From a checkpoint of a small mixture-of-experts model trained on Wikipedia: a shared expert of 640 neurons.
Below are experts of layer 7 (counted from 0) of a mixture-of-experts language model. Rows are named router (the router's row for the expert), gate (a neuron's input weights, with its number), up (a neuron's input weights, with its number), down (a neuron's output weights, with its number) and show model dimensions 64-127. Each number is 128 + 32 x the weight over its row's rms, rounded and kept within 0 to 255. Numbers have three digits each.
After each expert's rows: "gets" lists some tokens that make up at least twice as much of what it gets as of all text. This comes from a sample of Wikipedia text that the model never trained on. Tokens count by the router's weight.

# expert 6
router:119157117087168074113101099160102123140135120112168129144112193135127151118140145189115118123107112114125122131099160071106100154089084129133119098168107178162133072136131160125138100114088102
gate0:123155104113151097125123121090051126095106151154154100158126095122139117106118096137183175113145107171115118121125178172075098118101162162126155139163166144160097143157127151130102061097154146
up0:091088143175108091127117169168145101119136177098123156104108048143105180148161126070136134148088137084088089156120126108098149105156162088132170121100104105143155062148129112100091113129123125
down0:128125076174129105097105127093144163126126168113203136089107069156178147144151173100116052124122046129114156168146138153141102122071153152126082162118131112146150195143166121047121145127099160
gate1:193118156103164124150153194153072118136089158095186201176088131108120160151123152202095145047156136081088143107159068143125180146120169102113125106139127126112127110069149161165099175130093093
up1:139125166085125121121115051087086122158091134114169080130117106138138214152106127150135099147146167090081124129100112163070136132116083145153125184129116123119158147106092175180100167128100106
down1:138117112120187102127080125123139153128179112170172081148168107078196116128112162200036108178166123155106151094113146191115158123084186088064137112106060078086104129102158119107106144160099135
gate2:151167138124136118091191145122113122111153105131122144179194140187161136090085155157145106147177167102063088142112144169164171110106081067120143162126134143111114067123105118155119129100120103
up2:123171158144116088116153144164103124148233133050139115116128135174129125138078133136096160104166160080093145181141114119177129115113142100158215105116108141116089150080147104118128107149162110
down2:158123131154172154170119157137085175179150127151133129090176135147150167133123147097135088120136138102121122097100151152120136146109101114103153099163093075108099115175134143140108110079095124
gate3:113100179108133098123095101166158127052077160172141158108134175132102121151138166142101102138140108174154124142128094120095138139101098113098140144167126119154152120152103115129152133116107107
up3:126108104108146062090120087130157131143136139100118048137144152157158180087155193115121086122159139079134136097083106120125177100143145103129120196206131109091081110102137096098168142149157149
down3:063150178081144144122159119095143111085145149139129086097191135142158101126033175108119067174111132146213146073139169197160103130113096136053140119195143141071175132096138129151097062166078139
gate4:083068131169097122117119167173105176155092130141111194133090168111155120126110094084096175095117119126100092077142175124105152138136154120109136161186141120100095112109112149117065118053146092
up4:119133105052093078109108153094146134152152144107123107105140185113068113093107149138153114105119126170104159066153096162142131131104045067141119117122131183178119161155138130078161141115160176
down4:150191111100100074119203124131095127055143131122119139136135101139176122098128073080149070095102163153129147095156093128084155156096127183147089143114121116157123185126142174135199125177177121
gate5:116072124098139133082171133094100147140127089128117093182113108111103110130073190108111181081101144170184169142150125137142166146124109119144139184094135120150154138082191117106180114162184166
up5:115189087107175098119180138159147133195067229185129161137188131152160087138097133096142181125122128159149147178143135137130181107086120141102120117156149148167061097056138147106164101104154142
down5:157121106060143107103108077125177121116160120152152207134093144124129172118178157121139188068111115152116149109145131191122113123151079071127141117105144173182153108100081088103231169165090125
gate6:132105162079195135086187188177146073165146079158164135118104095111117159170115110149081175139129153035153161124114043122107129136090134096122140138124078104080109162088163117087165117115120157
up6:104077155160156177141172076130101111075126159071180149085181155167128115090149139134118112129127115083177173103118142118107151087135121128077120108132194090154121159172122147100137132093121163
down6:143107139078113138126117142156117184119177113132115121104131142127134115166142119129154059097162108169105174145152100149137166135183116143078112104085132105126145101150144165152144149130086112
gate7:109172180151095073169121123050119146096103066165097118115102139106100145159077128138109102093188068069145091132079111129114125137093088154136100149153127148155113098171154138155088119150137128
up7:108150107094132094143146110094130126124093130141134106162059111129133128150077115104114113158183119121105150157070146093107082121151117071178150107096135121131131107138156130190147120111131142
down7:175100131115133188181125065117176185131081154134131105112089115156139133106120127183100114081119149108161142164101091076150063102141073122097135143056188093115105144110151053138110163109162134
gate8:089118117138183144091117120172109134109151103170175111123091129174125109133104132149128106164112155093110067118127082142094127128107137154138086095108133147122094123115180114140148128106126161
up8:114168138140090165182107175101106153104098153160146159120189186113133135125102157118103084129155148174111138084085097131068157136131124156104102103136136108177165126177134143064086109126168083
down8:154153138131124083098161155129142087079075164162076120084158107128120144093081156098095129124102064124173088113082153137138096147109053139111130141085139081125159106149158181088070171133164122
gate9:127145124125203097140138163098169144089134114153115179115131121111143148116168093130133109184116087203116110183145124140122150149125117144098115108115143133111078110164089102192104163164113187
up9:097098125067162093117093140147085099108086130111153172062166098215130045120077058123136163159137096130148177166128087074096123199121156140132123137106202112113100159114133139118131116132118143
down9:148152108153185173053121087138089117130132113164098138126162172139178105143142063142150161201140115104116177131144083103107157142178138061160162119081108130155120100116117045114118140166156119
gets: " |", "|", " |\n", ";", " |\n\n", "\n\n"

# expert 7
router:095119126096088178112144143115120208149120131154135122110114145113124116129110066132143203088113125158097095147134109106143197134133142140133123065084104132089199182157155107085175125113101086
gate0:102067132126157118113151170153109104098078074103107164065160109082133077127078104087072134135112184142095115058126144118123113090156125144103157118124075168213128110142118091116111130160116126
up0:097176188115082134146098079113141113140164139177158114134128159139093189109207142116103097143126110101115070105105159081132108130191142135096125123154116089079101134130153115148136138097091118
down0:078103128143155082105137104138120143156068169136097174124180150100184098107170076179114158088160147105112134167149106137103099067132120095171180117157160094121119088144144120158136144121124056
gate1:148156152082088122159098103134087136108150151122106094146131110155110139163129140107153111119052115128173128136151133125124075112166111101122132118051156105126137133159180105123117126150152124
up1:148146154167061128196135146170089130184169150197055079142138161124104107094098147212168101126118197171086149132108196126160115162130126126198144106128144181140163149130123156096136149135126091
down1:117169074125105122171078080099180115133105126151135124091069107145127136142144122125164122162115102078155194125085066094152135108110176111065090171181090163123144147126132126106111127158158129
gate2:123111141105199111111209117072091069139176141132110161125087106143167156126111100130129114108118090112144116090121078153132100109121105099155116122150130183143103106162128146112138158131136147
up2:151142093131170116084163121121171101118184072100101179079053082119195143146108113104096147130104124208159185196132128115136199118129082089116175133104147142113141114138180223134136126115112154
down2:133062099155070131123135197082128104086142097115125167138096134130142119119129189125115144118088111152140132135128127198117148131153157109121123104164134100103062180165106170141151115086074169
gate3:159095130135122100189176076136108105148126084195111127110167121142098063130108120147160144120177099082182114158102080135164121138170146167105124114154153160120130131170124130144143134158125145
up3:099089158099118142102119161087081125137110142097117093174133111139110180118180080170094129143190126094126097141145167123155122167097080130133085135151133064143126127049153114191137120132124123
down3:128112140157182142111125140184140159044108112153121099110165157105130174145111168097119112154118151079104099054120093228076191122165139154135123124103149153165132134069079197180127134086180132
gate4:112137089102194077110123175100109120128069157098166118142198134179151128192095160111153080130092063088147109157139082103126075118108134095147112144124193166074130094115069142103073177122144102
up4:117120124106091110147126162106136146138099102141135186127095183079131089117115147151163117149116122127148094149115109134136103055134150113142123136134147137136132118132134102047136078109128125
down4:109150097124107133136137151124102082118131079121132122117146184091166126157150149151129130073125144213173103156161118084122172169150138156022054171094116191157137147177173079156084058090087124
gate5:111144176145157148139121119131132117090184121081078132054089060151159155111122136088117099191134101146109138128105148143137102159164130168099139193101114159175123131164162104154106091094127188
up5:149148157173139129140130039118079157082126125112158087133093118116082167160133156082176102195141130190096091079108184124143091115150091118162136126122075089106139110143156116077131186129136158
down5:111195128184139178158087161126115156166119057129085110125121171094150123087145171133214116131137141133151077125119135146138153126103178099206128114097088109170154173121194113105104151148096104
gate6:112177147130159093151119162121202102135118120061130139192132143095068131153150104129082126116128116176170148171116100100165146113124112124168146106038159100126114129129140078076117157105138132
up6:146066108143119104135073162183152143129108116140150073123097080169128130115112133071068118165178092096057147086118164147097155121078099098088123120116145108127055159118144181178129084133114135
down6:094139087128162163109135087191143139120105087132127120120148152090049121158177095118137150109148224148102159099076184039145168134181102127159138131078132100146094098070169134137167160095171134
gate7:113121150158089124138121070155134098129136184062119144126178106169153151123164158127102105139070148151097169132162097108099044157159115099093097106119129144072112110108099119170134146170078167
up7:166101159171114131126117132178132149076134144163105111162116194096142121120110147106121115107119103165092072119109120116104144134117166177128125115104112119211107137157146153119144068036093133
down7:166176133119171119079101125140120106175201183114085140154104125124140072176150006172118133113096114115126110089173104132136131144083102149082143088203063197149153163141121137157176134129106085
gate8:154118082112102136136135144071185140067123125145153147126067148189078121092146084177139101134160045145158107135134179169103101151108110095142162119104152114110123085166148180149071133165109124
up8:097214118056081134118104127084179118128107123107196120125114104129222172070183137053062121127121078113135117122170118154097125159100126140130119149191134160146130132128140142104100118083147121
down8:142139124144116113185138154120131148138093115097190156122089123155109093216119132107137149082150104159125147200123122162163157132110147158128148185142139154106151135131100065089094095132114025
gate9:057142118153105131138152077119113154062080069143110116080168173165114120134120146147135112158091106052093105151164150126164057074144115177127199137116164125129112090121070105096144116161141115
up9:085137151201108086157170113167109124124151151096116101133102169161157120091131116152107134087096207128178110090167101150143107124173143144094097145118153146101090106088142148109114153109088083
down9:075067138130122181127161167133164144144135161163178155090163170110122129175146131117121102146108105107073146160115121087126090115127145118131132075124067147074148152104084117142137141137092131
gets: " in", " by", " to", " with", " for", " on"

# expert 11
router:083103124115159114138094138180107105158129109073081091136123068126131130116147080057140066200057159119127154154110156104139137135130148170161116156138140131100183125094124150145092144148079137
gate0:177150166187111166161145158125112117082132114085140093081060079180115137159194126136084157101108160080113187126137133153116178150107170160088071155117121136122128165147084185101118069118140089
up0:132108109132188081092109119120107164158134117121145218151038104136142143115136129100165091116144136124126119211165115093094122080083147084098118117083106150109176144125090120115159083146090118
down0:150111124149155134147158143153128127097091184171139056135120157099194130174107135106081138150090115131077073130119073120164165125146172133110110134124110158155214142092072093187145143126150108
gate1:085157104151130114154115157123201117111121095140116139103100109095140105129136147147200141122126171145174186139175096128208126136129106090127067154068086183087154102133113082129115142193144120
up1:161112129111126040072137081163138138090070202128090115135150082118159135133079152059164133145131085157176125108142085144125195131147148077092081102098171117179095153130068150121091147209159162
down1:114076172173132131118193083122138128153126116144116117111194127088115116182135090093115122126165113146181182096144147128146124140132101079163129173126106125133123147139079120171151102150156155
gate2:103070095146105083091086049135162185104101113133150067160169150096170128114125130135114142132107107122143177144118128147152143130102137134191105234142130109077088146123139095137113128135153138
up2:164072168097043107133155158148140094163117145090138149161144109165122179111106101168157105142123105136154127136142097123144113082132102099111122151140171152147128143187159123134131119094201150
down2:133110140119134170079067131092125033122171109089137107105126107141173146168138053124094141106107137099175125073173111133075073166119176123118183124140137137118152102156132144126138149133108149
gate3:118071105171074084134152168111153147137101170119126093127149094193106086152110139116150192113177103082071110138122126171145165137083148136124134170176137113153068130152139126109124143069128141
up3:151097064127101147088138151157194162162187172144121126098119198136158125201174103124095101105080191108147107127136100129192137168155149146095091155076163145102112079148138107113156106188135165
down3:123088116171148159144116189122128153124135201144106134153148152186087147124161101144159150132111180021108112128133109120155115142109119136127103128149098112135102206059113125145111115102125136
gate4:107200100197124081141112103126084143111157103144108138146141167118144185136098098125157131152094131107135104126136146149122161143146131193118140142103104140098134112142153175098076149098178143
up4:143136118171165151125154080134070112133109105147130181111095156065126158129133177148158144161121152112092171102132139146149151093150160178110079113192093120042112105143140114113158148154172104
down4:133107101183159158107086036087105077201155159140159096093151132169185124115150127173150110118111136152165232129091153195136126127117120182099077147112097101176071130169129113145128073137120109
gate5:102075214063129108172142154084199127170141108183089083159155138141104174135094151116101121123133047248099029121172105099142134124134124175106156121149112102127166108114116120140083128124122138
up5:146096137152132101167157175119141126119110088135136109155082183099065095134111129081083137075118091115119100098125156125134161163157160125124143109125107155143146135136100133156142080086160154
down5:165095151082115147127173176063100105060142116123146100151113186126134054173124082105141112163130095088101115135217151144121099127137127112079086077094147119131144104070114086104096118115129104
gate6:128116121116082100098160151080142124150161099101160148138137140112169142141086133162132088086131142136147130126098156190113187126160144182181098157121094144136132139070117136169200136153122148
up6:107093151094128111123093131117167132104077149153164150069111146109118090111191150101092084084147139163195035165105114154165117123105116152094115107112100120127144175169118152106139096124157140
down6:171118078143113116062137140163111155091152153163145108135139115131094148114140124184141188097130167163142178134103110115131111078132072124111120107110083120155096073130141170151151098133174163
gate7:182100105187160171176126143136100151048143078160065160160183111094132130210171125146068120149139200199109096143069180152126139133115138097191136101160041107126151155096122126163170097162135132
up7:100099125149174154152140139168060089107106118099129114129104134175066113120180135112138136152125176148107133165138123082102141061163081136159090153127126121153140067126196154122125123164148127
down7:163134140098173046143115110090188088096143075140145086124129080105208105136115105096151065122131098078140143103083125179110153120121095151141137119112110075121171117179115173172131060170159134
gate8:129130156119181125119175097146080140144157152138146129172121104126095095126085151152114180115112147106120120090078130169089161154032116201140121154133093132118144093148133147111126151105082048
up8:188129146112113149164069138123166126132132123116156171105081134137102099080128122105097115195110112098174109048083127147161119136128119155098204051091151074140111112114176047161079150180115173
down8:105103079146122116069118149062113105194118138094155095203104112083093065079127139162125104118136128135163162160114124151093161117082143122123129160149095118125150101142132117117137178138174132
gate9:087092117124165127109157046109132118114116153123121166144128102171160125146128155163133105112147148141115170139121151124138128054151117185152115181089065170119126136195153124150132207137122106
up9:126150172122145088189099144134147123134141102132126138204163157129114121122125175098126152118118109088151118131138118145108073224102153123167107087159182139092115128060139132108166065085133083
down9:157115140178089080133109115174164181156115129104134168086131174152106144181132085104160067130114091075121154145127128184104116124146081066171110144114158108169135130087085077119106043107129148
gets: " was", ".\n\n", " he", " He", " became", " ("

# expert 0
router:107131162181136121138076151073158057112182219125143173168186109123185135083107097185147125100129137087161163129146080089070067116143096142086134129073112138154146140176147152135128094104157125
gate0:097169143137132158132149145119125131086125108033088090090105167098133124150161095164152117128143142117151096127097135120102110097142136114177136108154184126138104149126091090145118104079151104
up0:092103083076118127116134131177158101089127072104119161140139120100147062097130186161111099171088134079164084113087112140147058106098138102125075084133140126061157079128137148136132134148092116
down0:119135127123166142115115121178128168093189114148177171088166131145131148153100136093126155172087132139147122151123146101111203088107125119152081145133096143133073058143154108077115144138085165
gate1:081123114075169090198177109096097104126122141110136085115160125170176086091120053118111106094142132101152127116174123092111138129194150165106072142094139150125123143163151156078092195222100181
up1:139093101120122124075119118094139170124195151173206053112091177104138095176121152145082161145175144210125078120124126088092127165131147152107170118128137085114116157141164125136130154089108168
down1:056145194104173124139150109129135051145141129100137127084116075083169106130163127140146094136130158132168086105132063073097142118101106162104120148179108098092103142102099128126156135151120153
gate2:174128059152108148069102073130133102195171143098132084138172112106079119114176131132137091078100159141126156157169157102161101083141141092140083184124072219049098083097127115108156124157050140
up2:127081124138114210096135151163163076088134101124159155125154107131143185144076161078116096128116109107110151064079149128072104112151190094124152083112163159119113133095167214206083178134054178
down2:119088151096139081095155149038138149157137098084114045193109193147130134099089154128139158092092129148105117118131067219203174174143119166135069118081119146144092117177136111096122104165146100
gate3:144161153183153168118095165149114163126142162150145055151134119115085098138140107150128089152151187141141103114156085152093151117138094155169079140154170150110147112152131117115142094147169105
up3:173152103091206147113121096146178112054117135204152123116099113110115097122118137096088087164143110145125087098100091133181109226116076164127111087141171148203145055150113177131125096154209118
down3:198118099151125132159116153151134153105146088165105091160139111105150091085130101132117120133120128157150134075126111160084142088152019149128119109071124135129088185086124145167146123161123106
gate4:095122135127157068206199101110138114143037149179129166103158179149145130108126115105096153092087159090133140141125113175145129100174091130142157154086133143184162165098161110110190090205162119
up4:137118098111202094198176089058132183125119147102131177124149122128146160090071151149118159135083122151159176161114132116105088142126031160133184101125151123129117075136132137119150089150165080
down4:118125116112095167055131101147171154176192168107150120154161182151183123143078154190123122167179163170176151074075119083169186158110115122113141138192124114107115116161078119070103146128088070
gate5:159165144101105102123127127142168205129145139111137118187100128154127163125098096170144169102132134150154102133231094179064134107110145096127140196133137130112128136191171157088112153077087182
up5:093074163135123072149173082163070099147105116120159146092081147091140150087140082189126188108135102130117133069122125113075130080172152192121118127122058148142108089161189169120116085036128122
down5:148083173152129120172126149104107167115144153124132059114096142129111100109093140119143083177111119133079099157067138064131190090163154073118102110084119114122191119090117106190100154132103146
gate6:076168113159189112138136123150187141146170165130117104153110104168176121134075193147188164148195177097175103096135145139114112071162084188126088101109110170133166126187077182151129170113097189
up6:071127105094148146081119127124143112054180138155147134083111141108119131135112074160094147130141120146138165122131077092129118167155072154119145096118209142126154131187121085152140217108110065
down6:091146157086113099137101133107126076139154113115124166068146141132188112152169062173102104102171138134134160149143157211125111139144084128135160126166211112123146085213107134118151095167148156
gate7:038113091100135082050181131119155159072131164154102104149092112146148138162091154119061115148139101163127155145151095124101146138121169152141116112046110178125129154109089153097119147125106074
up7:191175129081146097093164175157128104139149155142113144142127127155081140119135154104207136081130178135128160148216110155094099134114143118108110176115126090043070129079169080135212104160158104
down7:074114112147147099151129107114138098109105149199160171131073101088160157119101108157150194086120165110101169067168149130148103089120163093133087145154084131067142069135105122159154094180167100
gate8:129135120156138172178168115085165094160138136132141149142131087094110140087117184164129102128157141093150135136182104122122107099099110171128114156203124171117126098081109112081124094186119180
up8:147140133131103112125160174111080131113085161067090173079099152083167203136129118044154142195121138129128109153173114150155163084143196201098125174162175083141114094170132136156088125127090134
down8:100097069142166150122153107144165134064203129190138137131080133123136084133151108154153137114143143150121101119136109136158078075177111082078179141152091143154107173121091164145126129106123156
gate9:079129129117136137150141139067141146110104108131105158126163151083132138111123087158127109156112116104163113116106133184167141190112041156070120162149121190097138112175134124056087118121117127
up9:126135129092111140122129167126167145168134132083040125181111142127093130114056053130133103173135083159147139068149160114147159152171146143135140118142140114128077080156131156130120119117166196
down9:093101063105166161188126133098085143103133147135140107117129132104093140063149147131142149132132158206128114112086127135184132157117154098067097171077098138179071185101138132110116113110081154
gets: ":", "\n", "-", " |\n", "|", " is"

# expert 10
router:139186104076098110118161176115135067141102096146133102071125157125191147099118090184098129118119124156149148126173110112161187107177120084132109108198127122069128108114094098127125121103125169
gate0:169153175149123092131118134056157159066120062104127105155100127143216181088155094107133130122094140134054137131115144131095064130112126070136100108153154162127114110173138123141151065133162109
up0:137096079124189176136071134060118117106106208138127130140115150155145101171143177188113149105095076044091072128131096091098151129115119145116148137149146153138115115111142177172125152125118152
down0:123150094127134094143148130112119165123170148153140151155153147114097103165079153070129086084160136176109080095174167160158149123068115111089138108120191138137121156135122123091157074126042116
gate1:101144155151135130072222167132140096102120132173106169061146059070118115179107120111156172154158133143172133084097189145073193168160099135099154142102141121050142085041096122156167148110128093
up1:132160150078063150134111102133155095130186157087142152167119167088119104166108163067145133136127111109123084140093150119170107114164185115149168081142158174161152134165122127126126148148110139
down1:112103130159106118139123183143116124141092150046141177160120140104151156083178124120163142150111121144137149126103170068136145131071111085174164128085067152088156132102124134129189055113130109
gate2:125162110157125126131091144125143125105097175067107238130135128158190145136175054106132164132144090096112167219138141131161173119129124120103100098096185114125116147118184136124164182160149163
up2:105135179163148136153195157074109122121153162129174086145098089115108148158089187179124085116161174146138117172129216110149112185098117161132125138142118141147177164171094153104159129078139120
down2:138178169165142144150152124155158110095080112146160088108151137122122163109155138165148145119149117129084129113118118132137150143198181076171141164106177095175177155040122194167190088124150150
gate3:118100153127104143101074147184127190080147141165053114201093096142145153163107150139171079142142104139101074130169132146108131060082163253138110150053143138142130088135150123145080131124084129
up3:124100161129153162177106115194137103127192070170166121151123069145136102154039165123220155070123098127122043156146101159104149074132163154127104135082122143175112101115160128195138115084159097
down3:104099126102148162097121129105148097182180107074120092120101133163096123160108174150134159130180143126120152107157068044120126136093113108174118153117121132153140110125119079090132126098131107
gate4:091169118144175144155153141097148109105139124145158133115094126140108112112117125144087073170136122117130179101115171143183094149101122077152160141117038130161137113119171172154085148155095081
up4:080127141114182138127095150075177095138172124182096149115140163191110178092108113157117174133100105203131162166101115126082095113144078153156152112076145136122098156148168138178144143096116090
down4:151092208163133113113135144163189159131186184121208155109116125105191189151175163161117143174149130078158130167136057105128107084168119147107073166112134111129144144141155187110105173125131161
gate5:086081129134168139071134106177145166085144177155154149141092148133149123098137107082121150136159171075154144126082091100121158108118146132139129137144133152116177091141095174109153077112163100
up5:167116159104114135142162109113133118093084052167109114152118232216122146156123061100117110136125127092080149093118080111179187120160138083121157156098132051134173103125147145092171143162111180
down5:138065095162106096119174164155124146127158135177139159132116138070138081083169093134096108123118110126156192095129100216139105100188105093142109156118193174158088110140100138180130176128187152
gate6:152094154139118116098176100156092114136117106124132041094113129135135122180118086174047144095120093140136152130143160204122088154136126103134132176138104119108135112090067153059121223116144100
up6:169147112123159059066186119123097139091140128137105082116112098091114133130130096150117145110116140153105085059111124108137141106131090078115159074102165123072083146061139151118129168092127136
down6:132139132180145144101129078045073107133129122102104103106149102135062125099115140121166108110127151147067210138101140092163106107090146118094170119164139096145117188089123082065116153154187131
gate7:153142152148115119159133102096140166179102127059135103130115106145076106127101122160089099093099126140082121088095129107104171100125145137142094169098126106178066071114143091133170101113122186
up7:152104065110169149129148133059197161124106117050111076075112093132089165179077147116144153157134148082129071176213065115114122025128132126116080124125145179097133128192114148170133140127119170
down7:120174201130138114146104154177177123099149159142176094140151100143080125129142137088166175123106098112106082086088051134091129111003135110065121166156131187120222075181184141143125181090135169
gate8:111127095151137110092118109105110164131083117108141131096165179121148123141126092112151157137150187129102117142118133153071162079139188113131120151115130091114087132150113133189127115200093129
up8:127110138101103142145098153140144136106106108141075115094122096080116100134106126102167158137119135175115079117095121131110146110123157161111157148123190123170170174163063148142101082078099158
down8:129050137115154054136167126120190062091143168113160148156131132138068141103139121135143166122120127161148135071172097114143131135171057121099143145167168136098101122149156090113207120122088080
gate9:149100096143147164109129130146160155173161167131170147147157119140132127153111066141099084094199077125147112164087099157137164131128123078102145159130108107142098096136121127143104200127154074
up9:090085141166129132077158175137155142161159150125190130118131143105162154156174093223113146090122122114143079158111073163130097170132096141107095128126120060077147141134140104083115158107093072
down9:093172104128101084136162173073103133198142144108189155139111163145151111132117140099128076119071197123130114169161096172127107125082088162143119137141152140140124176142097112133145136124080073
gets: " the", " a", " |", " The", "The", " an"

# expert 9
router:108092186147120142099142058129129156141093154136142093197092075180107134092149148121150089177135107135135119083172127148158140164114148107173129125154154116134117170082121090136155129184094101
gate0:123139142194145157127159136121128108169150103135099170089129196119148111159125089111113120143124147150118127172133124157126153143115121131167132191083186132082125198121127179118109188103193154
up0:156172120112124140146113105147107126115088121147158039118203125163071150159133202177105156067108116138122104120137116088115131079112091162170170131127097116152106093087125078057136083149132088
down0:182173108137152182166197191157144150159157151155126138146179095099093160105136157094121070101104148151089130182137110119119174149162118140177101153142088138133140062128128089098147172142123080
gate1:097096085043122069131142150108084094123121162120100138106153050119060114119144101116198137115112139094076132155105125154169093136109071138179155129116118109109148071113150114112160076153171118
up1:067138149149129107153164204116132124164131160122084090162154129140172067128153136048103142137181178120083146138136152121143072127124187097121100095148116099076125189161119147108126185085073122
down1:120157233173134077085133102154122126150125158088134105166144123102114105159162075148141126091129178071098135105161158081152132149098181151138186137128102115153124145139161125140152148159154155
gate2:145139114179119087145121193142163134156119141143206170154099122130069160150106065138071160076188172144100133163118063103111155126108161130148162116094128115087163064145102165075175154170149098
up2:204140154152122119122103135110127086163207097103140102163156203078130205105137119176149163106144108145109153170100138125150105125111140118169164111118160161055068164131102160057170071185161154
down2:096100144168079099132159069123086118095077126187130159086067166146110149084129105177106115110108156144142101103094086115128141083112146151142041139180193093157125181159142119149193142132076144
gate3:123099165097134143095110151160088144147092109145109130071152093106165134144122080185131156064139133148192128134142137137111121127153160113135157082118123157125102144134118117143080130184125155
up3:152114100132102115196119174124155184155088100089108049127220140056145125161173150091103160134184147172139088091099148116117123169122118111199112129113157133115076126105147079153155113154166118
down3:149138115148147089146115145126125150149082159155096116071131183096150130125184125130157138112142102134123111102066135083183140109174109072133095154094129133108167129136156094091123132181143109
gate4:196077113115090141079143143139199109131112116100155115085117129153138108112063153174122144122112101099162114150116114161124142116139155178112155116110087120124141119122098073170113161151206124
up4:148122166112154169155076082133112174055126138142139124110140116079137159109140154167149085131167169147132123108110114097163141121159171110178140144071056129123149098104176111087150127083126170
down4:131118119103114122154142192117124103116122147117156109132124078100116073164145073156152116164113171133150109075114153150112145176068123152138096121100148191132162131134098157136184116115158149
gate5:095140147100079128071154093166165084151092196211155116132137168192145087188129064121049170097153121118162093145098108128145146062072121078097178161124112123110068098109137141095151188118148104
up5:108114100113201147196121075124091076136121124120093084142153136178079111077120125123120131148128127110143127160136140152128081145096106138141137151161165135075096130149134144176163095159126062
down5:188096166121088053108095122165215165140147096079143153134122145151158130102105093075138074083120109096186111132136124108135106111074120122100121096161057085114169103084142109076126136133115177
gate6:113149108139120113084175150145179115115141131081094113128192057124188121064185098093164110147129097082139056152140126180145146157109152098121145132124191124106130170056139126188138140099168090
up6:109100066178135062080114088156054113163099116142111110105135123075132163141143126101147075184106121135083151143137121157115153161097150192138071099072147161109105160191137128121129144104067121
down6:111115152161127106141140151129110105178155113101131080097132142159133087126175121092164107122100118093158143140124135116115103089144138112140186150145134126119167152101144092152128188165161113
gate7:097094209194097112061149121120174153187124152098062144116129125123182147210131097084086158203141152161134090181160096119114204093122172143137105113177137117123155145147143114171110145065125172
up7:151078109090124045110079118129125121119156131120116152155095093116177078124085139111075104171145113121121153123123099092108141175140143094121090097111133171087193144152118079137147127121132172
down7:124156135138145168158104121101126130116170096120172124101122138127123151097157174114126085057138158111147141124087157164129068064124121162109156175109157124164102106093114150119135076111095103
gate8:138124085149123143096105137097124118120083153109129162095145110108123148161079136116144173123113128096072129108074113104107183135204124171141116149076076083126125085130136135119112155135082181
up8:113117081112153143211136078211141201071085150158166105194098175116120146105161132140128108108115084150144096140159116176128160117123146091104143104171123115135165128118087168128068095112118126
down8:126131087118140071167159142152135158102146119092077135151140137096153117122116145088182061141090128130137103100165137222093144089131143181142175098110143115154153086150054152189131132125124093
gate9:156131095208120157150122118125124117150109124164119131114158136173070136074132109144157150093162088102102160136123101111131129144191140065159156111057176128134112071194126107108112195135154122
up9:161106117141141121121062196151092140114239151178152120165153101111037073103148125167157136123110164167125142113093120119106108102088120103124152110130117186152129167091125194146146118152072098
down9:171092120094092120122178141139124143162149163047123161121137159115135178134124164146090244141182161151138163092173131024102104137141152109130145170161154087141153133163124165146129073157154110
gets: ",", ".", " and", " was", " is", " were"